From a checkpoint of a small mixture-of-experts model trained on Wikipedia.
Size: 12 layers, vocabulary 37240, 77.3M parameters.
Training: 1096M tokens, 8736 steps.
Below are experts of layer 4 (counted from 0) of a mixture-of-experts language model. Rows are named router (the router's row for the expert), up (a neuron's input weights, with its number) and show model dimensions 0-191. Each number is 500 + 25 x the weight over its row's rms, rounded and kept within 0 to 999. Numbers have three digits each.
Before each expert's rows: a language model's description of what the expert responds to. This comes from a sample of Wikipedia text that the model never trained on.

# expert 48
It responds to: The "of" in "population of" or "as of", compass words North or South, and hyphens or dashes in scores and compounds.
router:534461509503527512578497512486478508494499530554529515526500514508487455487484478489576470522525542494474522498510436501487537487482495524517485496513476485527497507537479487463508454503484469525566495538512529506506501502510489526527502503535524484502492505506469515503526475498514542515536514481489538486504463477516455513542473523470525483490482517476430488484500547516477487503496529508469524465499503529492536489497485520480528517476511504498503520465506478514488496505500508527466526526458496516439493504536481490480498482527492483525481464527484521497480498482486485444
up0:517431485523507470516483520508486524494523520576546464495500493449517510521473464492554489511459501528481519444541492509496492508537506478494513530489491479457512462521518524452489480465479516458501501514474484506514470485489555526473478486535504543523489446521525467475495503502478540540506480514515461492511481494535503485517503524465518499462491517458479522498477516480518495463490484503469479484494463553480464524494507495481482487435454500485506509518480523525455546510509505533503513535524508453504491495511495531459495423520468538500553489485504489517518507509525462469
up1:480460513517508500495483522465490509475476495522453487532507468479498518479489489505494544473532501472490475499485483530491496520515490520517478477488453526520503535510532493528509509490505475567510493519495540503468503515484541494529522524496526475458490452499507487492532540527523479531494484493477525492507459497516499516489492475530541526522456497524477501532472496468487496507499483454482503508491530512468442510519529510547456466494494496502536475480497498471504511553489478531520488533473472509500496507468493494521525512589490479469515500516507523492491524507530503474
up2:465503526502525525508554505483490484518553459514492470524483468500560496459531520489465471496499520501485483523488484489528497545437516504509533504456451505528491474503493475437502500506521477528511485483483491492503458497496482491518480498518537456500507551496499517506531520540478483482490539506475467474509494496519503480493462489514488506533518474498481488507499468506527459498492527459561466499517467568458470498502537547522483511501508498498507512484502513461490537513481480506474447533480523489512515521436478511468551487523491512521514463508499528462520524488563481518
up3:523495520480497493501510502482509542531490453532474514505492548475490534478503536503543541457533454471522514488489531514486555462520467496514491485524528464508526503471513494479453568494464537498492471519532469436542508537461509509498501505505509504520523493512507483459471500517522503501505474530500525488484504538453479555454476506506484511531510534497508507410487518504513521508477484470466535496477513480510496515500472486461519461511449480517544536465485524503468492479487520452517511491512457476505552465491465481496512514512516510483495497481504519478478500495521494542
up4:483465474502491454467515500482542490526486489454449480496508496452503528477515556501518481474493491510498487503525500528505501505467530456491530468464520493494546487481499529536479482478467513511486483477476474492520513490477506495510557466473524539541475521508489520520492493513477488485448498508503524467478489535501517493527495548525500509488515465505462515510498525554444461526493515468561508471512492513523465478457530534490500510495523542501575487511500509505503480525488518506529488472535517512498507550491506452529520531440497500480507508530474474436494557538496527525
up5:520475494536493501470547511515539468522526474449511476487478418516509442551507482518476509549553477557540468558497467523476539514483500500486476539535498520467510476520508459513506484499502503519495507458510527492500482500518512509539516494438485507516504467531475498519450503499479525485502480530504536485464525549504465494536507497550529508541513490496496507469511492486468482479514475513461493499532473502498438488456528548478541493474474551466495507520517488518497505509490511526505526497486490536499476524481506503533495476501485474492517516528529529449510473520524538483
up6:489457513548504523475511497481480481542555520493488498494520458557516489519513564491502471518474514517446496532513533505497514502475475487511509518462506489476504487499505479511533440492479488517469493495515543503462498502475488501490461493469517497510483498458475461506516476483511447492501513517524505468480469507472522484500520516523456468505504511498529492528512520515480487465492504526505509503561514493453484509508495507509496535533528478434525564507525511503490492511497457512491495515467503506490485508509490500536489438518442501483461541530467498475506511481541492480
up7:498465483494488462511530477479473515491524481493520503470509534537528513492499554468518511519553491473528500533514524484528458483513454529533542458454466523452489502456465457492521508497520504433517526474503498492493503498484488508517470502500504453474521544526493505477476469518514518518469487482492500496515492533488474533452484521492487523509490517545476466476510509559483535475488510521517503505479492506488518498463468522471523507464435427569483551516493475476463503504547497521478528529542476450491502485533482493493481506554528490528482495442472464479462491510508483538
up8:520488476522489477522510458493501522482522508483524564485488560498477503511510507502532470521522506500488501528492521476518495473528495518535500464487475504465488487511531485472474458456541462543504523468510514527519474518507502529500500515522496495487507511527534492521545480519512500483495432513494469487502518506512489485529499502521494506482539544524496480467468480508496516439456486480489473502530508518528526493502504501476540478460503495517513498525451507510490576479483483506489494511509488464472437488521484526476511487494509453514462487472511481549461497485489479500
up9:532435512521494546483482534460481524525503547529527490484522533532493525507489495460544511533478514513484489453500493482498514519491502533520473496551469495505518469523519516437483476486449448477535468466528499525525505485457530504488525555532533499494480499503463482497520495517572511498488477524502525466502489473493528505506493516460536484500527449459453497431479485498504489504480490513490472494516551503443507473550499522528530491515484482504541496471483487510484553516496524460464500523434478551521491530478509509470486489526475514524505460550504503493457514496496432502
up10:469502497484530526515510484503484464520521524483491472510477503461462492531491469495538495498467493504495496501482517449507515516500472482493495492572534549525472511512526536476463498490462517552504489560514471491459490522483508507486536519468507496504500510479466490468467486522495511506495485482506558480554534523551511507505521488510498509521500475545465490437512532521504519474500459555514523540454498460506486518495523527484497480504490550482440505475491556535457466519510500527499501491443481446492507471519478471513495478556568485521522500535490521493502460522525530495
up11:517496533497477539498490510498517522493493503474500513539505511490549536490505549528503497503491513511481516498508540514541469502484455499532491492491492546533546500536436503511521504505505481504496485482508471489525539465510537552466537495488524531471468523487497507497520476505522507481496497523496504482489501503482481505514533504488505515501495478505502497554507491485472542515499472479457495486473524457496488504493514472509509517485513497497464507500518476488493489530511473461534514497488494522511455483533513508485527522559450510486473463486521491503469529477456514483
up12:524492497491512493536509513489511478511463492503499495547516463543451480508494496505517541487524467529493514541459480531468504517517520485519461467494508559508472516528494505498502485495507520514461519537468516517500509538525531465498474447443516528481489502481494508518473513479505446494508482480461527518554539465503518486522520458532511482490521450527495464524527522514500484498496484496524484478521488468467407513499450491489472533499500541474457527499472494537436504489496516476537490493478499520494490524500509512500499526529489546476502494525492514508480457488521522475
up13:499491492491494526545454535463527462485507517444484501517483531502493485508475559478513494496480503531516499488471502516477484438468463491495489518526477509549521516478505503534514487501475490513481477528472521488489497506525493529477520483511532514530524513549477469465515506502508534542524504440506491473470460524517509480472518445497513507546497466536464549535493506501463488481471543484464481433530558489503516488497525503463467503544485505486492506462529490478496489548519487509515470472475520530509479554457527479512515495499466491491498487499513508459463527533523501492
up14:469500497504468507497479491503445521517523478511463521460511508478560516505495490528466443523494520518507536540482487475523535516526511513435484499475477517513514499495520476521530486520537500534503459451468484516519497480546522516512491495473488461456502525525518519503502482497462495527499549498500473473510510527520481503494496498504550483489507466494505486504520535514507536510496490512499527514550495531448453470469489519526480532472471515483515489506488549543524483475487484448487469535472510488509559459476431465508489534515515466502496482525513501453505535441526504493
up15:514511480512493527546528519518487481466492513468463536521472480485484515457477495525507512524525486482511525546481516501500500487540489496559462509517501500473515532506496486511513519494514508544452503511483509487508503517473485528472530510486470520505539472491523489510489492520491504505523501496504528515509541526495498489536510497549482499483503498523530511474504520502461499500502490508459529492486509481494521512491474531501484467478443553511449505480513509492519520516484472514504589536541445475483481479513494464509533494499496457486495531522477522544471520502511499493
up16:533517510520482566509521470488512518493509490531493480496503470477515497541511473522542529496500500529508507493513531497555542516509480495485492523533529505503485479523437515431494499515476482527453456477526550507490488533487481514503487511472516495509462516531475447491467506493494504451544494549446525476505500502513479501454471501464504504543503514509489511492513551522498493530502487461462539530518506495449504549469469482458551474487452478487473488492500514493488493488477515498499520511534487501490475519547460532476528458495494490450512489483474450485501452516534511484
up17:485477467492491511502521506494505490549508507497492505524465497508463521528538484502497485480506512529512482520501518542486461508510507502505507557521501480493512526473472533478493501530489527492475507524530487446500488504493542496470502462536525500531508513484490515538495524529518502503517486493537502521486518514503477531530496526513506512488526522465518485454518496534474489501519456509494550479518429484470512494492554518500510527515457523477485511496467475536502500527496531485490492498493501444497489517481485459495500494499509496491479436518471515473511505536458461498
up18:482472483486514488495499481531500504488480502483458472484470466452497476510477485492514519448499472499477472539505504467423506527540486480525515492486519512506483488500503511502491515491555530479514496522500521487511451522527538464547515536491519530540494474518538470477467506542472503551481499493519525515514498558495462493490524531530489469522514532490492509454553505498492488492495535505475483502492493478514485517511504467461507462482482543506535453469502490512512494508511506502522469573512481500478497501486548527547520498511501531515526473514508512495511514506511548479
up19:481517504549516477468505568522474495460530509515513513504489489502520448510460497497518498490543520565478480490527486534475542479456512464522474498501479521528476467549477477481517538495535467552490510491509488496474492512495498515516486537532517474506468476534467487492527469479469532520485505467498477496494542513499508487500478475560490524489529487533476496459505491466499522510512510521479530484481458518505504505495457493498480512497469506484498494507481436517487517517544501491538521493508497517480470509521480489477514519516492485487477466512445502449512529479493526474
up20:493518494513513468508550478505521496498510473521517503503477481490500490491514476494537487523504486502507498515485514474505515514483495547473542523498493470505469520470487518483490470539517499573542504507511525456466525510484492489537500491535499496521462500462497466518493473525478507470541520434518477499502441504520515528506432497456521466508525467476497500489507490537506521569503567525477537529469498499531512465483542505502540533539493476515482467471519474493472485477508506535545500505508485564519528525533499517473535509513522518531466499514500488475486499479506471521
up21:488469464509470524527534469489551516460557489482524459511507481477528472470540516528496567514507520512478442469538500462444541524479533479526463496500519476486502476482531524485548488537505510538506515502501512471475487493519497494494491528500471475486483500522539479511513501519467493477506489463465528491549480516510504486514506496470488502530541494473514470505540454525545461527518526499469510456478481532444517472480519492494486461480519532474515505480501501514530522498541528500509481507519492517489469491521513509492538517478519472462509442493497523494519515516512490480
up22:503536477556556503480493474503470523500553467518485501495500495505511473526488516510548466509491542472506483464541506499489545475507484548472502491515478503540504520490474505501461465463552516520512474514479500499527484491491505515470489458516532481476516507501493466492483441549529527508508520534486514484542482469490550499492472513488485489485480458519520517499518497486484536474480458491497475494471514494485476479500486521554496488526503480454484498493485497507512501553543478507522495521508497509444524487456497532489542501509518494483486498503507553467507503497516487514

# expert 21
It responds to: Opening pieces of ordinary lowercase words after articles or prepositions, such as amb(itions), dev(otees), sm(elling), ast(rocytes).
router:526476489538456457498499497494492494469507528537500511518510542565490556475496488524533464559549511527517522520475484557528532491483480533507494537507506517503463529523504495490500506498499463516525506539493497515490522501513520482488515497458526462516473511519500478500487510529508513520507498489470509496546490528526458525514509477519552528492483476535496502462479502553491519477512504501466509493533490551486481484490478536505506492479488552500512520496495531536455494521502510496469503497505477507476483497509483493530501480508518478513466498525495553510457493511487520490
up0:513464502521507491513511501539535461503518515524537505486475470496477531513533474506521478475484480501516470508485486581516516505477475502492489498485511468498470500523481508465488518495499468524527480521502490511480504538546505524506546460508512497530504515473460525466535544489494468502505519482491485536499499478522466502521482453513485543509495470538510481434527504516467474489527483531503489534495488492513498473499514527509533498507461533492473525477477466503498503522501487513517446492497533485478474519459462473498504503531537465533512491554496516483496496477509457505
up1:463495480497486483488486539520500476494506525565528514523516527466503480492453505497526462480533515519521500500491507487483514519507517534495432493485463491488471537533516520470480519481510468513521502465452474485480523480504516480522472555464482482511500568503466485544468463494487500433510559456494526514532500517477527508480468472524538523483482466506493511460473460533468472494552481514494525527537493523481487477471464492490495514508486508489515477510521516520485510485539501473474510474495491473514441465485506471529517499514518520479498525508439525510517509504518462495
up2:517526492482503482507448515470545524453511502484512523520461512471525490530498470480492458508475531509474491498512527472502471476490493511513487506454481491508481470515504508444507503482514518534494450499467484476492534528514464485517482533471500523470476519471471514514500510524523554487484497483465477531545497541539533502459496467527517509520496526534466550480516523532465513520455496476481508496499495493481506519474474465512529482502453491513513460497484501584501488540515495490488487516477483498495462494539507492454498491513511488496535476483480515523448482508501487506
up3:522491521491496472485498490538539449487554535547495458502489502506483514508495485496483524504543477542471477490527447504474515472524491491520476511529510467517483450497496483449445513480490462512535519529465518487482496476511499482529498490529506475468505469494524505497503507518523519466491534482512503526489552529493500490473467457523524511484473507544476476496474497520480466529488528543479519531509448531513477460518517486499523496494501535515506457552540506551501511492521454467486505489521480477486501483472489523493488522543487463504538486544495506477464508495557485497
up4:488435528514473470541500501492485523475447505471504461488502460528459545521507507510503526508554530505532495558494495480517505467447506517498515491496513519451510551537458476543448489511473490530469517510525500528471494538531501499492505485492533481477505513527534520440519526464518506522503511498517469518508475524491494470527501509494514488466543489516486532523527486544473483469517472464487504532481541481518537483471503515515547485494477492444502501492493521505494489488468476525523490472469500551510475492480488436496488480507513480519490512511491505522511501507484501483
up5:549552528499492499482479494480516501486545491503533530498453495499495515522448484474530451554495515476477505516486511520537446538518505492529509469533483530510531478499494485524493489484515548467503493518490516452502486467509514489485498513452520485485504548490509503533505485532470528496491500472535496527520545512513515508505482486496506531494476510524507518439497489539473501477471497507502504491513479501512502521515472516551474511485488513507520536477463517519448500520517504471482552482501475495495508451514498526485491519500518492514509510502478532483503518534478527526
up6:533464472516492472505493522537529516479517500514466466544489533508453519465504516490483517519557529494535543441521508497504531510474467526480489501473466521496482491497502530488489517484479489518527506498514538497514510516499514455497519435476500513503547499494489505490498523525524500489506532491510507515461500496494497524498524511529475510531532463504494434532532468548510466545525536528533529504540522495522446493480514533492522512496485527506466474507514513477525466494513513545482460469499434502485519493495466481480508492543478511475532475473547567477438486505464533527
up7:540541512475473527522483460492489507507524530532527488522504475544505546490468470531510510536539475489521491547482531482522466442480508527540490444472512473485444486462467502520467504494464532530503527482529459499434497532490528464530491505481541521507529511492447472518477498538532516508539534483507501537452458490501471538511514506479479498540503491487504502463501511520454506502492515507481513516516497460490477520503503514528466513510442482487479498483526510465424476520479501544513497519505482499536498480467523444468452475472525502494490497518479491463484522477525509527
up8:481475525499525479482466498483499495473548512500500475552523482547471505481486501471570470522502481490528518531513554452500489501508533526532476489510500520453526496517526465551494527500541473533517503523488526493487517498473468500502476489463528437495453510557498510506452465473490492505484475483495492486477501500520521506508462516510502450489525490539485500508512492508456551453544501543489493497536536504466485465496493569493530496505530476475517488484485523510469473499502511487522513514542487462506478492498515511500488459527503480485526472520473494546525512524511472542
up9:483492514561479474525510554474483503509512499515480523534533439528485495482488520485482525517516480522506523501474499520511489476506523439510480512465534514551463492538529492490496486495491473491495494506524499547466494470462488500497505471483502457549486494515508462546498454524530506455521506503494493504498483516513511477496516496473531482539490496534494519496540503484490536483487479530526481537487512505484455506474471542508496504547484523493496510444508534521505552508510467498502514560515483516521528499508489544486508497529511534459491483516517462524548517456460519445
up10:468486472494533480478534521517530473501528524516497515519523488494472533485493523492515491527475539490507460515481504483503480503490484475527542548499488537456466492526495451492455500500547481506468484485592452481528498488520505461552476514542548530497537530488471474472512505523481562468517488516493490515474511502508524512461492473515520499504490470535516543485463473489503475508546462492493478491498526493487511512525499499472515536506482495517513495580509512485467503522492518467525453474544503521522488525480499444488482489511539479523500502485480522534487477496534492489
up11:500501505449525521468542516507470453517494511474492539509524517522465515499519504494462497532534536510542510487516501540482539525494504520509492521554488466508503485515526456479498496501462506511519547520479518471494501509499488495501490518552506520487489487504474526460489517498501483513469514506490511499466523495472506472503567470485476502518518504491504530492531501472483501467479471528515516530524528529522475513507462524539472521509509500504507531506498478526481463484489513447512513484478525505511462462485521548526507466524481502458472473473474508499510530503453524524
up12:549509475518502543498512514450514514515479473497518488477509477486504510480483501523474505494506533490485477509530481508474514514513467502444537518450478506474452514495475518500502485482496496459497496485531512524500523483523465445535545499459501488504476540550501485527511488538535528484500461517460490488486450476522486483483542528468530512550496478508538510471534469516489486527528550498490504468530522506522473506479497522520489482520462474526530479467474488513489511506512507476479539508491503521470532464559508493520440479509559518500511494482498477524477520494535500502
up13:528544532480500433504486483515509527476525472512505494518458490498490513545441477498527494546562526500478498504542513492508493497529460505510520503555508490477519494545489496483503492481494474481481474534489536500531496518525509465475476526529496484476490450445478497513442481475495495513515490491503520522500509519489452518481508487478479523494504467507503467485495509523504521500503509472477518496495511484505478501497449501455510444477509502452544524509451522499491503507506497537471513437526477488522487471488491527496488539498449518505500515505496540468509526488491512503
up14:520476503569486456501520467527500463476475507517474515494492508483486493526489518513474491506529488495524524508550523486531499485500546506540501496482470501550456485508500502496517529464505535530478461494509476488544460503502499504503499484526479515512485512501500511530462502520480495502504510522534476505487508491545519493509502495536473494501490490515477470480488455499512482465511510486503520504548482448534545465467472515461536494507536484538497460498491490487479454494430475493448510486510494486492513504508512469499571471518499504479485525495512484501528493552505518477
up15:503485476516466528498495520484501554502484476469463512503482506537500523433475513458496479581494502528472489464511488495464506465500504511500548505488528521505489504510510539512500508455503511490464466492485507474499515494543477545545529517478501486511472451502504499491488505539507536499472487442483549478498484559485506505492510525463533525479501469512497559518496548475491500482455488483530478514515476536469472566505517464540482515476473489500524485496526494480464538522521506509477534531477516482478488511492492513494489536464492551495468479516527510561444472500468491467
up16:520500462492501483468461478457491485473527513477463490520507514522524507460492520483503497498486454543477468471458487481497560504503520516527535501526508517509486450498498512457468492502485499525452518531514501487481517494509493521489508545486484509507486520496457468524493456549535517509520516497500515502495532481532511505502488489489515491496530487460477564485506550565495465523497544500470492531523512521479492466495466534530490511539486487486520453520480499488504463537503528518512483525507503490449520486519517513501521520543496478513502502538424503489491518565504471500
up17:487502529510535472506494445450510502492522462513466486487487564465478502474499508547504534522530464542499522485530519541479498543503531497453505527493511467514536506458476509496459472482529485518505505533525503448488575453485482474479512426490546478504466501503481489508516459568516475473517524522472523459531491485527521547483493528523461497528545478514521522482484481489479509506489469493514519469504535487511512533530486453482496495475518513476513466464505519508447514488497507515487469522510453506474534489478507542495511438475525520500505522450528480518470482490446507490
up18:471493467510486508550495482557520507517509492477520514505498481508493523537492513507472478507531476488465491510499533508508483501490515509498513473485523519536484460494506495477558449517497535502498502489538518522462561527510524525515545521503502491489448507476482470495456517471482471479484488475469497512485492466473467512534531505452505496545498499508537494510487501500499478505512503505509504499538484502446513557496526556531500455499491491465509489516543472491523504423462440536536477495495507464489522507481489509511515530557539515535497528476480547523528476495578491467
up19:520528457484545515463460469478465493512514542409470459497523512506539488541477550467541511546479505478502496523463504489495524494506486541492523486512500520527471506481532507487504498477527496535535524453476465506476493514524519511528525524495510492519549547480490525497500465508518477475495455515484530480491553536520487509499525468573528507496491525487543494467481487501477515471484502490456518492538523481502478542504460500490478472497510518468514495461431515492420535499505490480504463515474446498544491479488519513490469512529540520503491518492508505500461501502507501500
up20:529480486557492519497481550516480531525481533520501496516461488554551506535509488528478532500502527501499539470495486542470471550454479467472533523501510491481477494482506471504593530513481522476531513521530511501552516477512521494456502506522483488499536478488502506505466494505520484493529508474499493484487505510474527510485517504531497494554500560491506514475492499451496443503546511528452474507512490491510488516493484522494544517495461543466440507477434481463541526539500500463496478496507456467495470512494511503505491490477466476520532533513524527435469493471489495516
up21:521475464487532511466510481498528502535487495515492544529543542526418519526493506484531517493503519517548487467470504520527470504525485517518536482513481523485493528490522490521504524524457482508529511542539483475542517454506505481457497499548500506469474466516515519488491487527489563520501505466477463491483544540520483502479537497508532528473510471487487497504459493569486526491539486556519518474513489515534483472519536523507477522505515506509505516492485471486446495519484532508510550540497467507417512475506505491478522470509494468501489514474525474510456492517502506511
up22:522519499520500521520481497458461504526486463500519483483530504498520520485481515537488482524515528495511488483530522557484479493516518528462485538426507539542496487510515541512522484520475521487504479479520487504558484478461495494523525496477488480493492503519506459468487550516507505475531482551495491473490489527533481498523545489537470478504492535529517490475523549513452465433512476502491514535526488476454463526499448517495485494503480511465462487518481492518480518523508462527493516505477488505522512525493472499523476498486555523552500518514498510514456480471540510470

# expert 10
It responds to: Words that introduce examples or clauses, chiefly as after such, including, with, which, and commas or semicolons in lists.
router:490480474470512486516480442498491521487508513507504485467511513478554514530505489510534478531513539516516510525511507547508546475512439522540491474516515483515491512559484497482519504565514446524537468502514516509509504530513555502480521496486522509484501513499466550473468466504513520496485524494492492448528508529528475535496547516500499514526491471507481501474528483517465495476505467502467522519545520507470522498455479517476514517450519537535497512488493505478494510494503440548497476503549480466466502477501478468525485487490553483456510465531486503449469497520489490495
up0:570476483520495492469490485511456480455495501518499500501501505537504528510489509486501521475480525492526501528514485505480536506529530493526461482502493556519472491522537496492481505477445499538445489556504502487513446450486501534506510442518520465491510505503451514533520498533474485467517462522491514507495511544490482508534488506467534509517510515487432513492510526516503506522483490475483490461464573474529495510471507502496512469502474531540514524524515529520502477471490514525480529481519473503541461474481537497461502512504523534523496487512518497493455519476519472523
up1:511510528491531502430472492492488519497510526500539534484464517476519494506505479484490526496522484477490479493544470556567561492480523485480498490477491522491498521505568486484540489515504505468513512476502510508485519517473516556506510537490513489529518511505464474524519507522466464501488518464507491492532500512477492517497480489498516471496493515481485525541505487461489558444488485497504516494517491479512515494478514484468510486523523473498450484491494489506452525449503461461489497482544478479542497524529497542550479486520498485456507544492528460486461508496482492538
up2:532460546475523515463509549511506546511523500501538517465506469528502533472464503481525516502492479536521500501514512560530549522483463474533484487513482453476497486522471467485513519518484484493500530473512523471483471474487506501477505510529482531468540512527497522556517448522479483519468500541535481499507487501504480501506517493531478516497532506503488510507503513471478482462473464491481529458526522467467501489493478519512487463502513515489489514495489504469512481472541498500527536433470493535529499547489467508469515500456447499493545514461471470468505544474527504518
up3:488500510454486468518483495540512525484510506526502508462491481474534468520530471521500506511489522504479493463520490483463493512473503489482523480508504486495523540545496475491504489489526494512500489485497474503509505539539482491537479457482530527479498541481517482520474494527419476495488529516485507493496498433508472537490512511478554499523497510486456537447511494474486529504480487515496516538483508487542518492532523487488522490467474497485502507463453451552487519524487469511475528490512511538481492494525483500470513496499489498479473493470476523445477545505540495532
up4:502470480507492507523456502456483517518448512543474514481520492488468509532508541473490497489522463534516497527517533522489436564492488521514481528500504457504502476472481502487508519585504514504545545511504509507462479505491538490492491472468513490473555446486541504511432525478504495499515552505490483498509478507532463530524553520508489474519502494472543494506538485526500475545503495478481490510494517501467503494493510533540488520445515549542505482497546487487477467534469539501522477518506487473487516488518482478473520492546536510514509488516505504487474498490522469522
up5:509497483497530513482490567488452487503528552502513495491504458531507490528567497510455511460533540477528438487497484536489553464498502477532493514456540446494496470546516516495524510513486509464502506475473510506470464495473510537494530478489464500484475525505472487495480485479482426467477482521538526471528524486473533469555466527470537503490524543514534453497490525473520488484513446478542515507466511536499490449508510524504527493523472518509487496480492507515519521452499541483450479503490450548518510492510497465512514485474538518468515482499481549529467515523486496487
up6:523528482512486513472458489503498503494512504504474460444444481503465510486494525477498523504510525474493501503460508474500513537527531509497504432532507533553488464477514556522497482509531507481547519463497496518516459495475491508497521451490524532521521556531520492485476470533482563475459474482472495475505481502487504541531482502489494465490505512463516499446490464474487511490518537500489499501535525519474516489477501496525477517481528473509543481497479533503547503520542485560498466476523516453505502465481469488500503514510463451518505502514544494501503502514494507540
up7:497495520497497488509493512460474468498520466494526517509506516490514501503444515505481477492480540480488433505507461492493482478511479492530509480499499470522519483508505555496491488463483478511467512459550509507490505526543516467513490512515494530473477475516489488486475494513495503505546468498475509515491517503493521492529548529549509498515485525489495491521533520485519465519482501491466478479494537500453440537510498486468457501504536520475551481511553467476546517513501489519512480504446447477498504492497527477559507481525531532497452451481495537492519487461513477523
up8:500493515477538491508525514507518522506494490503539501503493473499486455471497524490485475495488515530506546520543525528549470534496498514496518542476495505446458505503535530515504511523486500529499461456530532504513496523498480484501463501545518452471510473492488519559474494562478454480479525501498480539503512525502491471523503473500506456520516516493468469549522476495503498537491524492493497508516501509498465505463463514507497501464537531472529516498520547534508510469482503508569503500453470489452570501518503463479476483512531532509518457498459489475506530505541519482
up9:478493502527489479524499447494505510539511524511512536498503507459498469497527558504492467443497484448510504482523504501487469482539472538481481515499475466472523518527471506510477504516477469541499538489459502476502474507549513490457496491526487482535502525482500517461481447472548533513512503518497506467521453515466486467524505525465457500555450499550475501507561518499519514543464456499500492492480449521487514497502502454497483485467514487500429482485457485474507542525499503501488464505466481477499509489480504490534481459501519532512531444485541491503486529505520516492
up10:524491512516488513511520513545501494461513535499491521481537449494498490500494501528493501477476541466479520514501502501497508454451517435446520436505520488461481519523541526496510496478499501498508497531473495509487524548500483515492531488473503511492510499475499476473499517504507492489544476526467539519504493493520462475525529514471496530535511547519502515496507498533469491546528494519486547492505538504458446481483502480532462488516528494417470522526496491520492504498469452509512523474471532501507518505475521500486472534502496499529452483482523461500498483449526494496
up11:515495516496509475542503525514502538519516483496512492559484517500487468499486464507519484524481506501459523505496488438491470486515516536507479516501479492498504477480486472508488502479453446495472524555509519501542483473501456489483487484513527497523507524505443515511515547484461501476535498458498507488459490526504508469519433519538501502528468509504501488539520480494524500514523512447486510567506521506535485506539509490526525470484499513478510510535472483466485479522511538522464480505468525506510515528458521523456502493519506471531511464529489518525501487493525463524
up12:540512506526527476473501508518504478485492501538497485551513482480479522547530449461490452527506516505488487518492527508554515497452460516498516454479508461506473511499479498450522503487488487492515450504504490471524494486517526503497481483531501488496521484494466529487502510473550495467558509527457504523495518492501541470487445454520497491544473474544484527502480487523458511514508462527500559483482490495505484487493475524459498559500489506514467477507484507513542557501534500520512507470487542478479474534511503498496488500481496546540476479497485447478507461519563473500
up13:521466478518484483489491522505488533528533504506511507466497483505519525501469520526511542497490435519523474535510511570565533488478489492497479509492513500517508515490513478504514490497499560529524515538508522471521507519473505516519503499505512527496474533526463504516489490513513519493491557508498510503505510498474480514517467490503490567496489499499517500481481508485482489449502416539496528468481512484511505485507495546473530496513498483517490530505527521495494526491471458501516507548541448488478481464493493471448495524482498451477487520448480489465459494517503463525
up14:493485474456521468560513566524509473485481510469480501477492489530458520443487500501507454535490507482472509505531496550533530494495455496555554506507501463461445478480509456498495485496486503473479464548478463484453494481518466497531496487540538499486517515490493488514502507503505503486516543530483503477471563533520524527505452506497489444491457493482504487473493501514469466555510500508505487482483504515485517473489509498529519500501545498491520489513501496527514466481546496537547512486560470443531476507463457460500488471489515530502513485530473530524498497522521474466
up15:514462488504492517505506503445522457461537512508470488505504516435528462506494511509507513470577475453513517516507488448485483462505511478497469516514537419487501521474499427509529537496516496466535549465483502493483475531506516508470492492496491497464497546556520519505514518526519480444523527512469472497509478546531490523549501504517516484489526528533519499485495480506506508472475539443491479506491540495487502502492544507504523471531478543493487470477500485498529522498470533518491496521529482463497480495512481533496553483465498502516472500472485532468460528555463520501
up16:521495497541498466494514498495487475446506516492509514483473523462506452499443532532546525455495525499479476540514435493452522461478501500548527469482471482544477550480500533526468490514501477521468500521510479549506484494519514529499502502509497461535490551510559454498469501509507507479513474472520506494477456543535507469492480472510538527476535524498508498488485479439483505526506476486497520490525510491522478509504507541485470496529499523498482494509464492485526472462486513483481539462473485533490473491496485496485539481510507496470487531477460499516487538522514487487
up17:503528488491468521480532506504500498519509509480509493570516550485479555513484474473509463543522534506485483519469454518506456509462488477423512478474515514523461504490522455471488485532535464492513529488526505538514505506479511477531459462524523468514517496468481464510527494527490533459505505512515518521508508502492521541501518515490524463465475452499479495502476493476505518516501472465451494518485481484487462504473473527533474514489487487514557473522475473478471514463502527476519494467534525503479480491533513502485549493529523502487512557531479523449525526478486477523
up18:485468504478522481512495470504501490501531502454513489504428499500512540485532527497519479512493461503518493494514521470510510487498467480542507477478474539511544486515502465508487484524497496496464484531488491499515490475515497474545528554529516455538581473526484473451468496535496513514496523483484442488505465493582453544498492511500476488490510501566481485500493465526442483499492513508493513492481491452520466508474561506488531472525540488507538463475464458522527475479491522501516473535519505525481477493533517468537513490477524522481468501475474512445491511500492511496
up19:515496463544480481475535561504533511526485485483495562470494495494536482500510529449507480484541515483537505526500531506442492529477523514521538511518518517508482468537501516488511457463491511495448468515542494521506494475518490495500516560501503508509499519493473504531531495525483500464538476504491484496529493496490538557430475492521504528507458481482498482503515540541455491528489506461511526481502479496487544478462450447470501519547442486497536523508461468455523506519527475467477529494520477529474482504503497534480508475496517482492484490459470488521443566494516491486
up20:508515473489489493544503482453468503529455540505521519470518503534495505494518517478445472485546492512508522503502510525526477500457467554528506485503513456524503493510466489533497520516502476495485520521505476520505521449498521459469502477562506466464482461544496499477480508474513485511498492536483503499480506527522509484485506511526508526549487482528549470506512464518473472514510457539551488508505507480488470465510465492524504499493470514520512523528484543500482459533523470487534513475466510512549515515537479460543523529537495500525481461533474489488534544527472543516
up21:514498482517501550503484500492494523485517499505501459492498537464494531445567530510495470475533512510587517508519532467503478496504472524536490494495509467477489524476496497488540480491518546543552486496461484479467506501531549523492505471538489500475526486487489468474485518490502472504520494480506478545531458522533515495501501488487486480503509500524447540495517501540482506498550522478540527475521514502496507506457504470516528513458507492517481505494488511521519484518512511520518486499503464515517508496526480439520511504507537479496571505530470506529509477515503491438
up22:469490465513505475454544490483468490514485524506536526531496520512523509469502541514551509480502471485525496466525519497522523471536485478527488527473533544494502492506476499461484491481510472510488488532509468513463545496498484490516494498498495513506515523488509452464463505488500522486503491517510498504501487486489513494521521473529457464488510460529488497489480546489429520488496479498531548522514461522529499456532490473478476527466438495526470479477530486475505535523517529485516453509538480481497513480508509497471526452458505494458509457550521514484509533509505482488